{"n_layer": 16, "d_model": 128, "n_experts": 128, "experts_per_token": 2, "d_expert": 128, "d_shared_expert": 0, "activation": "squared_relu", "moe_layers": [1, 3, 5, 7, 9, 11, 13, 15], "router_score": "sigmoid", "normalize_top_k": true, "routed_scale": 1.41, "balance_loss": 0.000191, "balance_bias": true, "init_std_router": 0.0243, "lr_router": 0.002, "vocab_size": 4655, "norm": "rmsnorm", "norm_eps": 1e-05, "tie_embeddings": "early", "optimizer": "adam_atan2", "lr": 0.0015, "beta1": 0.9, "beta2": 0.99, "grad_clip": 1.0, "batch_tokens": [32768, 65536], "seq_len": 1024, "train_tokens": 353900000, "steps": 7512, "dataset": "wikipedia_en"}
Below are experts of layer 11 (counted from 0) of a mixture-of-experts language model. Rows are named router (the router's row for the expert), up (a neuron's input weights, with its number) and show model dimensions 0-127. Each number is 128 + 24 x the weight over its row's rms, rounded and kept within 0 to 255. Numbers have three digits each.
Before each expert's rows: "mostly gets" lists some tokens that are sent to it at least half of the time. This comes from a sample of Wikipedia text that the model never trained on.

# expert 54
mostly gets: "iet", "enc", "bour", "bor"
router:086137155105126110148079122105164124101179139125192133123118133135118133106146098150158083153161144119131128103146130105127113092151134161132136110176139171136159166148112131132138102149090110106131131065134072110131096155125125131158114193112095122143102142142117098134155165094143127140109148131114141097108127113160094125124122150113157105144164138158133145125143106135152109156132
up0:084091125129158113151115109137166107120118142176170146078171097117092117115137106117133127145137140101147149122102139135115144137140151133110160110125146124170165141125142140154129135111141129120112128142105120125106148131147122131130109117116159145131128132146133134116138157101111156137114120156129182148092090041148114118143108146104131088100168126100141160104165127130092087107045
up1:103126159146151103126128141126103086120131089103130083128139179156149119073159115175146104130106111152091121142163123159121127095148100143120153114146138141140207147149113095105137108151115109153134107122113099138120174151155113149145173102131139141114087144163154122120156141119167129106141109171097115090153151078147151124126125135160120140113140122126085143101090148131123129134129
up2:162138143113113101172112081112115158107140158163128135168125118137133081115127126105134104151171125143136114138149160140127117106125150140086141124155125099112124118139114161158149131120154150120145093151143128141225154130167129117102149140120140121174136148122131104186148175119111094118122133133084152117187099139120145119160140135134130115109126125142118136173116080137120155163105
up3:159118150117128075159127156100129117125179131119141106108135166140127093072188132162166060093102097142126131147125106164129143130115151091117130115130121156086103144123121152081122132097115144131133105129103107120125145129134114115117083123146112128130118153137108138145140130145128105153138095082135109162111085082145129117147101183114134069137109123139110138136143128104086107152127
up4:152115159133129130133097140106079128115133141119162121147129145139126116115129124127172105123113111150145158146099135110168156089159130106092126113151103118125151142095152114147154150100143123113180092118113120154172127104119173120109163137088096132153142154142135075201178126125129118136115080104103146099151099099094109117146132102106128129128137150146088107088140104094101119157102
up5:106108162111134111128134091139138079130168123107130161131164127147149116099126089139139146129157133128167112121118123146132116090177120102132139118135125083075165143107124136098105119103134141168133120082148151091138087093120153113146094129119087111163126097126116123144146118127100127162133142110114148138155105169139102075147141121134110111135154166160157155128091152146074095118178
up6:161079126131158134119105163139161110090115134127155110085140100134122133121125138138137165126099103167100152124150112152147185065133104147125115157138140133144143139116108110155110118128101113145156107110103079131130163151174171164072145115128155123123141104140109114127145159102135129149145113140073164119116128123147128119098112162114172110101144150093071144144124116146139090133103
up7:114158171105169064101095171161150080123119117165179115131125138112110132131137175124140136149104117169160120137125112162137118135116089121103132151122139109149127141132097112162107111082118115167133135127119094132189129089123121126141102139106169143160084138101178137166127169177126111143129134087157152146141138144107162137124110135119123110127147100125147108106111112148119133118140
up8:130121160149106129132112117123138177111150120109166096106107127115099158128132176184125093103151143143139128130211105135160126119129108119117109102140113135119153168129183097130149164141129155116094133097157145137118133176173112147155149159145140144108124161130130142167168140131122140117145151184134152100114142142135114131061089110102134120155133140151109127139148134148099144146114
up9:161101127126088133148095114124143094146148083148122112139090211160171137118142136098124133132138082112146110124117110142129115076157129139125135106140144132099116115069175113107147094134094150096145140087142103138137098147132121082121167117122105134117142151108077139124188093114130121136094126109095116095121117120146149118138150121083154128108139110136129106125142108147129155100105
up10:131131127126128132142135132140139125084113106084151115119121149148140150062105120106137069120120151143111123182165137113146101136130126111152141154132090100085123131121074099163145113087083108146121135128138114127146102144152123153117165152122099146156141142145138118111150117094174107108102107096087131104173131129143136070147156111151117109114152140098071154152115108129114133088115
up11:131108134137144106167125149120119109120103131115136146156145125102159117138157100123146146130146122103124131168106123089139140116132181122101118153119123125151104134148081148104168117130161120095103099089108152138167140152122152108120093160118124121156187160129108110129124080118132120155104090091144180113104082133137108088112146150069166073118140129110099157090132106145138140127094
up12:120178125142136131115124149164110092084180126077114110134158128174099145087120097102118143131168113149139122130103098132157107123150169123130168120168126116126133113116159137141128148133132126163121120180148113131121124174109108102152146156153145084137137128158104135170137193148184102149095153095125103138125113118159173130155126107168124131125124143119116117099102131131123104155145
up13:099158119163131130162109144095100157139146142170095125151156110175137130144179175161132144175147078133106129130166122097121121114115159143141126138130152169135104095156145132156183139128096143135100134098181119187132146136108171133126126128100138120169106089110148107125158139132134114132116119136145143138148137106138135131146087098132147117155135138154151094151116143113096089107091
up14:144103159127106128152115170147115120101117142144108068132123151145114147106108184126113148113162142142170125109121101094115114132145186133122154141146118150108117148129142131097120168144125145130103125097134089135116149138148139170157148127100131105159094102164118144116136159125103116126128149148108145125126103051163108107184101122095149149141161136148139114162126155180123118182119
up15:118133118120136133104094124074110156138126141122139107105139149118098145143106165119124125141153114177153073158162177118104171118139140136142145101165127103135138105079127141122160108134129122141177132078103146177135114118140143130107116166127081169132174137176148135124109120111145131085137087146094129109112146115123156109165150098097138118145154143131083143143145128124129075153125
up16:140122142175144112138117142168147098080142149143115107109175083163154111147138136138158151148138149147121158141114116138130143094162093143134179125136131180160113150129112160118101118159129192110154121122158104178130162149139134147151115103113128124157149138164129135118140139131131131144108130113094123120089140094124135133116116123144151086093183142130084120120159086186140137104118
up17:119119126111164108158107092122142140115158194116102160160148109138136078155133148120141128108148145156117120130115101108152114104131142105172147112122125164182099145131131169150115100176090121083150120121151121144145140138131135155127126178134090123146145069122094094129127096113073103137115118108133122110107130139060130107110163144088137131124129155125129097114145118123122129166097
up18:145122116127161132143109108086120130125162117138165124102163093126135120077134108135137115109063133131133137117106120157114168125103123147138167149154147135121112126139136132127168109121114108098147126161140115165122160123128181121086097129119131115194130097108134115127117112067115130095107159112118153094153126139162080145106135142124120142102123132167091123163111126137114171106054
up19:141154118152129090142103143100113098135131168177137138094169112101113099153134125113155136175184147142139119113146120147128154120143148124099153113145142126160134128134102150145121104156168166137138112119119119178152114136159112119153098135149147096128151150172125074125167118086150107142091121139093154171105117090142140100097106137088131072128127141132110137141088099141121166127102
up20:121170128125131111140107147162139108091150143125126125118136149104132091167135158157141148183168090152128085133166131137092125104122114122141153100154132147132142141157125101118213105131152143135149121104163146184117110135130135151150133144144149093154126129124135105149107128118092119143112113155078116166148119079134150135074117127104144097127124161171150137151139099121107148156090
up21:157120145174168127184123159068070103105107110125147095148130100132116125131154114148150117141135132144146139129103111105154164134134118141144134145119130128098132153104155116113137119113144102171152106143120141188138126147092132117097074092094090133153110171137098128123122112119158123117141116125150134136091117099113081125091144148105152084129127134105135166145072136161130163149152
up22:114166167150115115143107146096142106144132138163123080116140108174102140130131167129136134172106152124102103117128132135135105082121092127134188099119086162160103138105127150115117115130140137102126103149160101134138173138140110127174111191123182089114156147140119139133153114106164125111113105150134129123108150120142144126122137118081163143149160116171134109120110129161097159137074
up23:130131142165147104110128126092120128138102114113152087132106138145096068093150082142132081123140143151139109128132109099115143135157145139109161145181082095134146104129163109110136157116129086109127108147139152171132133101157142178126094097081149175164121109102138091138149113157123108096161131152107122115163079116133099117117099135135121131135107125146144148083119136104085149141129
up24:109114134101086117096102120140113134144139103106185054091134195106118136131169158118134098172140131169130160112098106137135131150124137122123120148108117119115162167126158135128142177138150124114130130110098115150138125118114133117179131113078137146135129127117124118137112167140140104105141134181085112138139105081151120092126111146133107140188150108126167103114112111124144084119123
up25:095128166142084139113109150111093105099159114110110071143121124109109124104123149142133126121150118102112154110126102129136128146124131155141145125095140179123113153092179172136136147164130135105162106123118072185155158140112131154138165149146139148123116110127092114169122142122114136135100130115126109100096110137141098096122146149133160121142137152177174127085127182140112082141089
up26:126125142126158106147132123117137158085138112169133093152108154094091131120125118132116137103098147130117133117142097137088147117141135114112106104111077136124158170126181121128129130107117121176142080124123135124132132125164102096173156157131122157145097216176117122151163150133178108162156151152135119104127108121147144127127098142123142138158140118164139110142127094179099108136095
up27:168129118115156113136115154134140112118150108162117079109141127127104123101133101142167094154132124159102112131149144156137126115128088125101182138150112149100084141128180117116117128144097181104129136143111190143135175108139111146147145111089145114155086143147128118164147151116140124107113109119169168149144107120119141107151137169133124088128115197149156099135093143143124156154155
up28:136118120130153134139114132081149194124147106093165096146109174151149111123163111118141105183081104120125105129146098137097133126123108106104096125133099151137174154143158139140117156146155118137140121141130127118099128141138125130177134180131173156121160168152121143131151145126157134122147131149161127111091089127144124147124131128130099131116146132159098120096167150098110100189072
up29:134119153150132117120113095163197144109129101114140081132101111125119130149111177135134097143128092110132144136171130141111127119129115129095120110123117133128134160124157132128134150105087158122128140052117133151133162166135099155161092136130155108177152151158128131149132160152131092087107118148137162071119111127127093122101133124141107080169176155146136134142127148076107116122116
up30:126114125145116132131121125165115108134079119160154142135114121125160091127108164163181119127142132130090135131139163092123120050140111143123124083129117097086162140140127164109095107171126117150174132116114162137182122115168155145109131141103106104157101142181089117126116129132136121133120073163132135102162095143088136098132096115125138129143158102167120153130106106131129113135140
up31:136116129115129145122103141124116117140102139108167136137129115111129136133122150121133121164158121136119119121184130093133096161114114136148114128161117157084143113104129150137134101102081096154166126125132134153127123168152135155104113137119131156142044129110138148119204144136131131096120078152158148093121089147104136155168142151127143146196126148150100089136160128116102072136124
up32:152115179134135116150082144148152148093128168120141105113146149166139127115139144152141121132142120119170136158179146101147152089161112110065157115150076121127151126083119113124147131097141132120105109100148121123129141100124201135158162125131127113182153147166140086173115133124113097130092108121101125131145079106089152121159152134140156113134136146151109128136124100117100128128134
up33:136058149177156119179129094101124098092090126099133107088119144133127136148111092128111091118133125102140136110157140142142130100131075125101110133170130146092131126123183105116140182115094098131124066106138114132133138131110124099130159096084117115138103138164121118169127153116139122103154137117105167144156108112154127137143119178124130128174109124096131104126116134125103110150153
up34:129149137126079126130105117109151102133134113107138157142129115157104142083134143156189119122139137169118094186126173127162133140151117101102176126106134136119157126097115152107166127106158115140129129125095126168163088130150183151146125110118084154179097105152111128164123118096114134132092126114116119090092100106106127127138140107080140139120092135120100094111138107130089147152133
up35:136133132167164142124105132103132085098130125151134094114126103124128092157111111150209113111124101143135113138127164114135147094131133133142123166184144107122138090139131156173158105145119135130127124127148175175136106171119132088154131150118128118126121127112098090119103094102123122101130116135100078120114109075142136128151134129073147078078107114125138163168137122112150114116144
up36:125149116133138120121123124108109102149100140107131103107085136113114065156136134125129140158117141191114124122161119096106134139163115118126153108122141168094155103125116150109158137157155215108119134155120108109110130097135118115128141102135093149180121130157113076120118114074109140133138143122177144165109110131130128122076133152128145101115132164148080140171125146090118109154137
up37:151168132164104119145104116137090105131127134173130122140161116194126080115138153132183130161132128114128126176107140143181113136132119051104134114118114156127107174143148133112153153149099144136148124103106135131114148124102148163153123148078123099132111171134117090141114148138082111084128131122131122110138099114132110084087105148114150142107119134131167130121119135140146166146098
up38:081134113123085095147124127201100072107155136122143120109114185135128119111124107137197141134138124103132135155140117107174118100148112148107109149107095138091133145082147120107144122122122120069125124176148132158116127152103154148141154123122074127126133123120085134166146132092182118137109133133144127140137128142114086143137122185144126137125098168143123114108127125132129129132092
up39:122146134138109110141098122119118150140142130133139159137153106169167117104147123168134130162149114116137071157110142163122132101155131123080138113143121160098142133112127163130150107085112105174197130115129146147150128164115144137090119128102092138133132153159119117193102124119138111114098123110166116124150056108132168137159154130114123131155125157140132100146129106107067168121126
up40:074123181115154147100107146175086115130096111121147108108127157134099140132127151175146119136079118129108136106096115143128076128156118096145123163151130168116154110113138126082144106135167154146165110132135159148163128133122136135128128125121133129120158148167130075120127153124126067123122129084106142099146099134120113153114113177143143122153121177127132117166115161109103100165156
up41:119109178181108136158117149130138132082139156127139101105123167146133118113166142142130118129136134125148156120123130133163143117184094140117164110173134117139124160110185094101109155107126121140138109115106108159139178120126126152150102110115119125135096153101103087144163136130164143123154134144111148084099089133077158158176108149135159130181116125138135150121181145140106142129124
up42:129150154126164100094109139148107102131167164113152106102149143151096120141139178139143090122146140106130120139152164154147119127118103107126160158110145136124146129146140130147156196117154134120104103179152087127102099164101116127109117124133140127151136155123115125130113134122170142139114153125141165126144118060164117146139161135137098132080186152122133147108119100119113146169062
up43:140119146129149119182097113124123099104163192112153120143119146143143112144139145142149084144155169148134135127160129121143098121120163130145131137136145162142132123148116155164134140173118159101105111129138125133130128116113099165145113099153094110137150130095107130132123104066099123110053097107170084156104111143069127129112153126092141173129130159138122088091147136114120123133162
up44:141147142141125133116104117134145152079097128141125118129062127134125104091108091179140107118127134146086144121110116137176145109132136149151133150118124169124120088093092120145156098090128115103120124112127070132146127141147164141090179140119152169156089167163151101122117133155139130135125084142079110098141105125134167134112113154083150113121115133161112123130150116096132092167145
up45:100122153135127127121107162129132105137163111097175113134074124133117124073129090125151116133159116099150166139147115114166156114112140151116134130156059105134097121129112114123137174138154124096122139106170095118185114135110145139126128165123133160106123123108131075119175124088079126143115128133104115126128109132119125128076080116066124094162091139143123155131133111137136145150141
up46:181126160138127113131077131145125132111149139146143106138086138141114109095157137141152106168109114148120071123177147128118161110193129100131161100167113147110130146108146131112157129067119147145148100117145142160164122126125185114154149109114116134165135153179125120136150160107132122094092122118134145073100119152115120103112140145114126148143151189144126110133137136100125115147108
up47:104091132151165116125112112129160134142144121142119156122133154123106131140102066117129068145147133113153130134164133126194120107131120111116140146125102150148112124156130116166092126119104156121150135151108141139135110111144118101136082164076100163125131092143124111164163162141122093128087100133145153124069111138117126130083149172124141146166114132147143113106151125114142073137185
up48:152163170135076093133081122112142136117113142102154118157162118121119124134120105132167150097140120121108140158140142165117141136125163114119158162112116141158122160132141095095158180156144147116101110143148117120173131152149123168150129086075137118123147077174142141122133156095107122122131145154127160135124103124157119158110139106104138080129142134169090083127156092085121138156134
up49:104053138169139123142126130142119132053109100089098145179148131147142120132141121142106118123142146115168141126113136131136119132164151112132171141116131137170088104157144134127102110108122138107168145109162112112128173131110172159114137156152102110138145161087096112156127141168131130149137122104088107080121107129089121122094111130119156132104166163134118104112138124104149093128090
up50:116081151141148087158119094149120128123168145139147095112099140115156111124148143127111132117135164153146093111139092133135108103122141138113137106117138127173161093094177136143110142122088126129122126147180125131166135141096098102155170178086139086133136109144107072115166124119164144146139143128128134161121127128131109115150069113117105084130153155130176144092117145159140114162113
up51:089124116134123106110133104134127144146138132153154083102119163163098091103120121194159114117110088137131132161151126152110100080140135114090119125108122154127176122148146143115098144141163126094138126120132116129119159096128079149147125149099117166137085121130146136130141103154155123132128154136120163131142114131150113133105166128134139134140128220167113102146142156155114193138098
up52:158132125123136131120118129129162127110124128090121091123125132133115108107105071155135101110128142148138085125120120126117106128134097131139161123187132126141117121103143145118127118114080143087138126097067147154114110143157156128152134140076106103147152155164092130131161099106143173099149133160108177113160103059140117154115146080076082111122124145143121102143115123108098151104122
up53:160122136156116099129098162089092133066131162156104131090185119146087121122120128111114095153124121117126104109153129145148183128132128150138141139135133082145135094112135149108152127147175095114118114156139165137109138129171155118135135140130085116189158100114134114132151151136140104134085157127124101123111085101138147109124103158177171083143159116124101149141126126126126140158142
up54:152098132109125126132128125186131170118120131159135113120134166120145114103141125163145137101143130076163114127148143086188090145176112149151156128118122132123138135122165169130120113116123072139109128108145110159131163164112129142148142109120111134207151133119113111109144114125097143155124142139106132160133133153098106137149084166107113138164161161148138068113129110133124149180135
up55:120125141108125117200106100131117133139165124076178104127121166144094130119125192118118113133101099132104073123111137120127131092168112112152115101124131161157092144149136149139139138084135109161110129120145131173118120119146141130128082141103124127128106127117143111122126103135121161129142131099157081150141143148071149100121123100141117114112101132128073102125167083136161100125172
up56:163087151141142121147105123121100106113148149110145130126135121121124093125141118110160155147133100195074142190165133135152129098146094096086135104103128125088148115119164118127127176095100104165185117128139133154124129096130189161114128143122148106142138121135105093133159154130143127112097156116156116145104131106120120133142096139161135110149158162131095145100120150096111083128118
up57:148093150146086123117103128116128139163111080119120088130123158119121137151126135121114140188127097116124110120116119130137129133170124125153150083141135131064104135098125099086106123154073179097133085147113127092203111175101117092099138118116108135121119133135096129152125111101123086134115107161148123117116098112160120130133132137117133094117071125102154126135109168158126109126132
up58:155146138156144115135122163134159097151179138116144147168123141126146111143132145155135105168121132120123095150123147140137161128126089140113148097150157139155137156129166166111165105147080120080131138143124126131121142122120141118125121160132074142109099182130137071143128107111159147177140111103099154123161137094088134118143128146153135118115111156196150099117179110124150148149167
up59:118111151131162116126124155127134111081103085081117121125121173171144140108144076171094109109110135140121160125136129112133162101146126136104137088185127133115095133127152122120146121141119116086161114101097125146094156115131124157132190122125151167138107182117113108137158141116188130116128119162099081087144138114148147123121124133174171146130123122127123116121115123101124113173159
up60:151144128098114120098107111122115152140079144101138131161100156138124100140180062113129090140140116171089079138122116114183095120116118122124143147180152113152115128142133138120148148159102128114140129130135102141132140144134126126106141106097131124128160100089145156112168114136115096102106118133076127133157100135134118116154153167171127106141127110152080082136109139095139159175092
up61:117081139152155108152124124146142118128140120122124133162158170184182120105157165119151144125125164139129107106128110124138103106127130131133174111161150099155113144143140139111105103098073145171139108093105136120138145126137127100126148131121153086126104110152090106129160128119137123084135110131091159116156136098115114095149107085164132059127167156151115127078103168139144120153138
up62:085177147136103119178125105137118090127080138116117103151143177153121119093142103140144124165089116153098103192140134137168099108164156113104161127138141151122183097102110139131147095113133109144112140098128112139107169137176128135120145101136095138135096180134133118134096167108126149154136091134173148121132136119108104085109142136098147158117130151144105141139110124105126129151136
up63:165113126159107083118131131141130109108147108160121068091155184160149106150116139162122096144139143100168116143146203131133131083149121165122123133111102127095123145113134101110160137128097134136107119110155125155108122118121149116175147081127117112130155133108106144129138170093096116122104140158123109132185120127121106132122129183109112142134092131116148152118161082104121166113110
up64:140169123182137133107117129109123159089141110111127135093147132155168102136139117146154137109141123091151108153118110128121105131138177138145110134180104119087172111143138116192167125138122096116100129079143133116201108145130146090122158107111109118121147146124133114125123102096112123099119174133101104083141074119128167097140098124111125139149136127151161139145142096091127121158117
up65:110109157148111067161118140145142109105100184146153158123088101098141100129150131171135140147142135114157135107090165104131119103144142043109143140138120111131136085134137127089120114114144124142125129131090111111155136074085147149109075151149110128157095106159097145155159122109080130124139112119118132147164118118153117136120125161120119121112157141168134136108142125131090104150151
up66:143124160167126128121094114121136140098131132105148105133125118201132123116133160166166115146091127126125136133140168125127116134163087101171137103111140123095127099099104126140169144116083095162076136134165117121170086150139124150116166137105113152132149093155140145117125138120107112146125149146094182112162137131176149100112168140145080123100160143154114129110153102137117153112104
up67:093136121118112134135116061099116178134131139102153136140115125173139133084148120171129105148058125185153083175140154089121113111127140126113099114136125088105106107084123130122102144128122120089160128098140148089134108132108128113161132161125104153130162097138107123165136111145138145101103127124119119125139129100174107159136134102146087114108119121094117116172156136130121171110110
up68:145137145116151124119110143155097119089108108105157128161107100175133130116148166158114108129140123099148137126114185127119168112130093127061124135165123109131180143115172094141121162105118129164144119145139139107108134120124147123171191167117082128117123130118129120151104160141092125156116153161083100174135151131138153090147129144120117118152107120112083124099098129136138117166105
up69:143092149139105132121143108123141129095129118106142078109132111138100118088127141146109152113148096101081096140125119119114107107166164112121135102152098154084167160144149140142099157158131131092099123119120112094133127134096197120105120072133155134121112149140136088124133099076145142084142101128140102102109124108142127113137079093102156109174143122145111163153149110088158136146133
up70:133151119133130088108098096117098152139146172111115151110136110121114111141144142151120116147164074156122106136163142148180132106124137153118133109149138104158140137116162116118161102125119097142158112056119141182106112121078112118098158121126113073129115086130114109148128141124134137124157100138107127139142142104113143092137185082084122099153123108161104176085127109111128131138134
up71:129133148159160136134133162117178108122172087118124087112129088101129117160137144133148085119129138105126142124103117114129122137143156154120144152114124163089144123158162118105143130140151127102230147127163167165162101137166174143098093163112137118132083110139116111162131155156132113108125124148156159107140118111132124148109124146093149105128138136153107075148144144111126132115107
up72:121134138160161103150122107137157110153172130130142149149163159165088125145139136158113065123146108131137107113122142107175094089147126141153166150103074123158111080117178140101069127114080134112147126129135104134156107128110129100114099155121093110156117121120079103151146144114156083123137122133128146127114110127084110134116111149099121111157134120130176145093134144131142100123159
up73:132132151206115130129112119093110141088148126148129139142124148128112126118134131133174123132102095130124123182143184138135161115165121099120150119157083153131118150090172161101128142125135136138134062111102116153144158102153156132146158153086114122161098100128124116145138130139104119099124124131101159136146111126143095077141091157097125118124149178148145111152151122092081123150135
up74:117174140157125129116105170122157077110148139109129103124160126102113154140160140090140085128137137143131138121148155132151133120124127135126199175131124141160093118110141132132112142123124128158125139129138093151129161127120156103158076150103164135179124120096114152141174167085156108133128121122097133137124100113086097124136116148079088069168110134113110086116144151136105110134131
up75:182130124129129154163108095116138114123113129129155116127156152123105092088129069154128108120148104157132126170108129089149135124138089113131139139181109111127113144079150144138109126066076170086149130103139124109146116155117139140177143105124119194147109125122098131137158108150171120121109099128123164140148112091137130115116098130111143142157125157147139120152133079108104106128163
up76:128140185112136113124118123152140165123089139130148132135109167153138136104180157155142106161166135137151149130156114128136172127129164097109148133125143124145159153139184145133169160127158126127118129065097087114135111161146187138085124103109138140128129116124149134169152116148136138118083130101122142135123106080115121111110096155134139132166115129102115107112135102151081067112119
up77:132127115144092142092100141113118141071158079117140153148088122152158124094097129170151071103154105128127122139117131105159090139124165132141136093143125113099172100119104123114123113109121145113151135077165143147164100140135114151114101109121096178147124120129112113129153118121113121131113129104092100087112158140171155119133119146088164096105131123135149178154129068117125112117136
up78:133152138138156132163119114152173128147113164110143069116102166142093164103153115139139111137127147101090143134174131085097092152129132153114150158126105150127140116120138118151169123131157151123133137097125126169152138101123164122081147141111119170151136138096178120162110106130146094121143103126133198153161130133095113141148161122125154120120150133155088128129158134115125118194132
up79:102138140141133153158127114102163112128165126138129099158110152153104108143118150156176102117143126112128109131150146109175148131098091138078150169135109135150113121166125134132195098119095129127107119142104134142117103149163150085160126119120123194164119156132053143140153112089148101109100123169122092131130109113119091108125109174142105125151122153139102104141128143145133154129118
up80:139117152135112114118102108121117127129116118110138087088107146142126145112161175137138122171114123147137103124097150111129124095125159120187149124129158133069138125141160147124198104089107139136097106100085101158113104097182140133130160129107130138091148148137142151136110156098159143158127124156132123163110116150109141155109121086152145129101093131121090122122177094108137140133071
up81:106160129168103118143103151083111170048143091135125127109097085102171116104147118171128085114153143097088125129106131118143128107126137140128118112145142114118127126100104119119139151150136142126175135127146110161162123147095119094066135143077110125150136158133146087115142112134105115106152120162122126110121136123120110105069076131150154094115125133139136173138116099140109101116130
up82:151132139184143116124115154150131110129151127091140133140118117105157125089136130145129087149172142095125173120132168083132142107122137125108099117146146126102161151086089092118146169097186127139189130127149101124164128151108118134136156148162133156134100146124133078121138147126103130122125133106098131126109150129139154110124113147101150051152143112172105136125120133081118139166155
up83:149098157111112132109115150117134124090093094145146161102101119156147115082143151094122157172092078083100095096119137142112125130129154122132135085131116119121143106160140133105146112146129086129105119142130140108141153109081167123131145090137095114119091165129099089139106113109121124105123130109100089077100139104147080119111090100098136139118165115122121152139171110128169141120093
up84:112090139122122108116096130131115154121145086086097174152118191159147146118210099147109113120080167089130102122099113143120107103119137147155148097157115115142123113130166144158103127119102134108180143119158131122138187148129142107106138156122128171127203110137124133125183102138119125121129128099130120097094127176137127115140135116111151139117140122141130131126121123139102136132117
up85:145158132140111113110102095095104088096133163111140134123172134096177126138148134161181132150143126107122112119156142140172116098123114113146141165131132134102104142115158124093154120117137104147115127136160082176114087130131133168121076112116075097115113103153100111145098153114119142126131133121157099136105121138111126133100155094200126148118118100123126124068162097133117133158128
up86:142139122155120129104126111117141082121112077132145107156146121173151121121166114154159113141133124095156087135111148168122135135128114145139161157138131176125124166084155141097124178093102127141113092098125159165165138138099153146131081137114144163131130147092153137137118137126125120065154143092118105085175108136143134143175137150123097142111150162146137110104145150114126100119091
up87:170126125143119124165116134105163138110158113088117112161122155107083145134158152150162122133102165117149109128139141152111132117135106096087131123111106152143137163109163080137132125098139109123152091082121134104131113136145119107167120094066165162124126129133141145106203128099135079104158157126094106108133133146115134131117110150129098088131135160137099112168149089143143122127090
up88:132149149141130129173126161079106147107125119112159172135173109139088132145152090134141116118171172158154147121139126162129112108138131130162166128167126129141148150109082126124128103131141131123187116149157139186118113103080144117109099122122139152167136147123105103125146105122135136130157141113110110147112091084157132071121094099130133104122064134139137142100079134102125118122126
up89:164140161167117164120122128173092146111131098110157116140112163145145138163165180165142101186107130090096117146162154148128179112129138124091118111131119167059161146116161153115122149153109176116116113124104116127150165148095157162114147121148106153141142145128133151134128116161111137151134124143133125143130133113123099112087161149132139122164157127114098116153131151129087148124098
up90:131151146104085099097109092111070172137141099131125129169118169137136139120115089099141084130131090104113122151104120144129132125111140138155117110126125110123121173123133144105178127139112161133160110111104118153175132160144154128156177141133138112131110136165126101161123138152082119134098159108141117115128090122160081074114166175109134141126108147147155104090112117095147121159115
up91:089169161154151128114129151119150078067112135152125131155142119143150143109131109160127109134132151105112108145089178064135116129130114156145124131157101167091140135143111121123165116134137142140141149099143148195136178124177138096133112128106128075172142109112101105144154149089110143118147123120126145150126129126160147163103124158095116086114132168117128141145143093126114110128145
up92:178136145160123143116105139147124109116166123130126136105125127119120116152145137179153083115174109117159136116139140152140143132121082138097164139131119178146151191139148090150163162132157125122091130144112095105129130124134130139166115160165168144118135091115103182145167089145127156138122147100151158110119129096127087109115150111114178108135104136159105121085117131133094161150150
up93:130110147102114119125107134150158118123149115109166097150125176124091134131129138152151124146135145085183133128162149127184139124134133082133099160107093146103132152111093104100105079099129109108110108124115163152124090142073129131182087135093105120112133120143152144108147184111144115117115135081090117112123137140093107128125152158111115101115123144096141110169120106097137157092120
up94:118084123130136115135104119098163125125164145130145090118113126104112127140116125131111149176092146093087076138184140140125161137134056135092122125116130127120121144153148184121148101136115096129157127094093073125126118120119148111080076177159090175111125131119156082142132143145130150145113117101114140110131125139134110133157133158128137177141136146131118137119175120124147106128102
up95:127167137112140124121089090163115107143154101122163148107142141102129127105123091121151151127114106125125160104154164144121146114122117132038154118150135143130125148131109164145154103131098158160143134144111113140123142138156136139117135110152128133116167099137136074117155117153164151122099154092097093142081127150112145101092095130138144084136116138160116181096080149128120116102177
up96:097112166126136139159124094149138108119178138107110115112116114152155111080130157169181157130117162146143122122131127118106124108182139100118157087138132094123152175120135145112116104112088154154145111128130094111127121149134126153067152122139086136122127074176047111115121126113115133121131122159129123133113102126101101087124107100136130073117123121111130124114116154137127093160127
up97:133122173178126118113109154117152109079157114123164069109122108120169106106143092121133136139151128069146147159117139124174148072140159102111162111145110151137118148139094162114160115116187107113156124102108113169114123112116157116137118098111119132146152097126098130143125152121122132121119100105128140111159123150127100123156118186107131108110157138166110112156159129127114151105078
up98:136131163133135127116078132176172111117129090137131102121118098160155140111121155142182143116136089130133168127146124170134113075114081174121122161138126154127090137097093148146148132096114147134165147091116105105126145118135128171155155136136140112117144132150166131138109170127142119112103135142078128080164181120141160155113108101143123139107102128096113154131150141117118154173129
up99:085169128154114113124121124102113110115137164146152110106113136155127093106109157125178104138168147139129146148123121138122138124122104170102142131134141157153148151104162143134133108137107149135124140112122154146122141138107130142194155165112139107150116142167148133112131136101076116108140143167064124115173104094090141137097123136152132116178158171177180123130159133147093169134114
up100:100113132151133100155129110117146119152115118132132142139160096114157125136182097143134126177115134153069139129115113098116101089138103086145133102146093183113104119156121142147121128169092159141141117076171108115132125090105120111112119165122110097129164152120105100114129127132154120137111083107135132113087100098119175125117134152154148141112170158165150105112115143080129093157137
up101:102102148139102084168117094104154113129153156140124148161155121130141138134136117163141140099158123147135148122113164149141116144146100125145169118113117128130133117153130136058120180127135131166126109131135099114149125118130171133116107178112156063163156072169091144121140113131110120113152156141122140164119155149150120160139111108147110071088143165151132127085148131118102104114109
up102:122153128155121144144107139180152121118193086111120150131141129125149120110103132146132124178147114126125160134123148164118137144130162132142153102114129129089128115125130105144090081095153136104135118085145126138124137159140125171147133161139101110127151131142096118153112147101182136133068128145095132080154131143143129161124128113127137142067122149108078108150164125076129079172119
up103:110139134175139110139132141157136069079122131112123107093098190147103120146168176135169127141180106126110117129111137104152129068128137155100141136149117151146128081102142145162119123120113102100138114127164113118133138138157163144143121133131120151152081158130101128158157123115162111124108141151110138124136092110112156157124089125138086100089139204132123113120123138150124123121117
up104:109114139117128112174121113099132141122095107134181115101104173153093144131130150143123134131135106114132104135113169171120161105117114132132144127127126169093107139141149077144144133090164151121086141104148130075083119107135121153164108160125102104125141122149148147141132133122124120112119163162070169158093125101141127113086152144117117098082164137110085125106131133129092119154075
up105:144144175106146136102136125136096109145141138138127122148152145157109113058112130108151121116139102101151129142136140107182125125132144157111123123099133112114090136085113113112100106072115123125106123158171116140139159168153123123109181105116108136105172138113136135159118180129099116134090107118113100093125116150088110113100121137109192151139155171116110130159117103081128098163138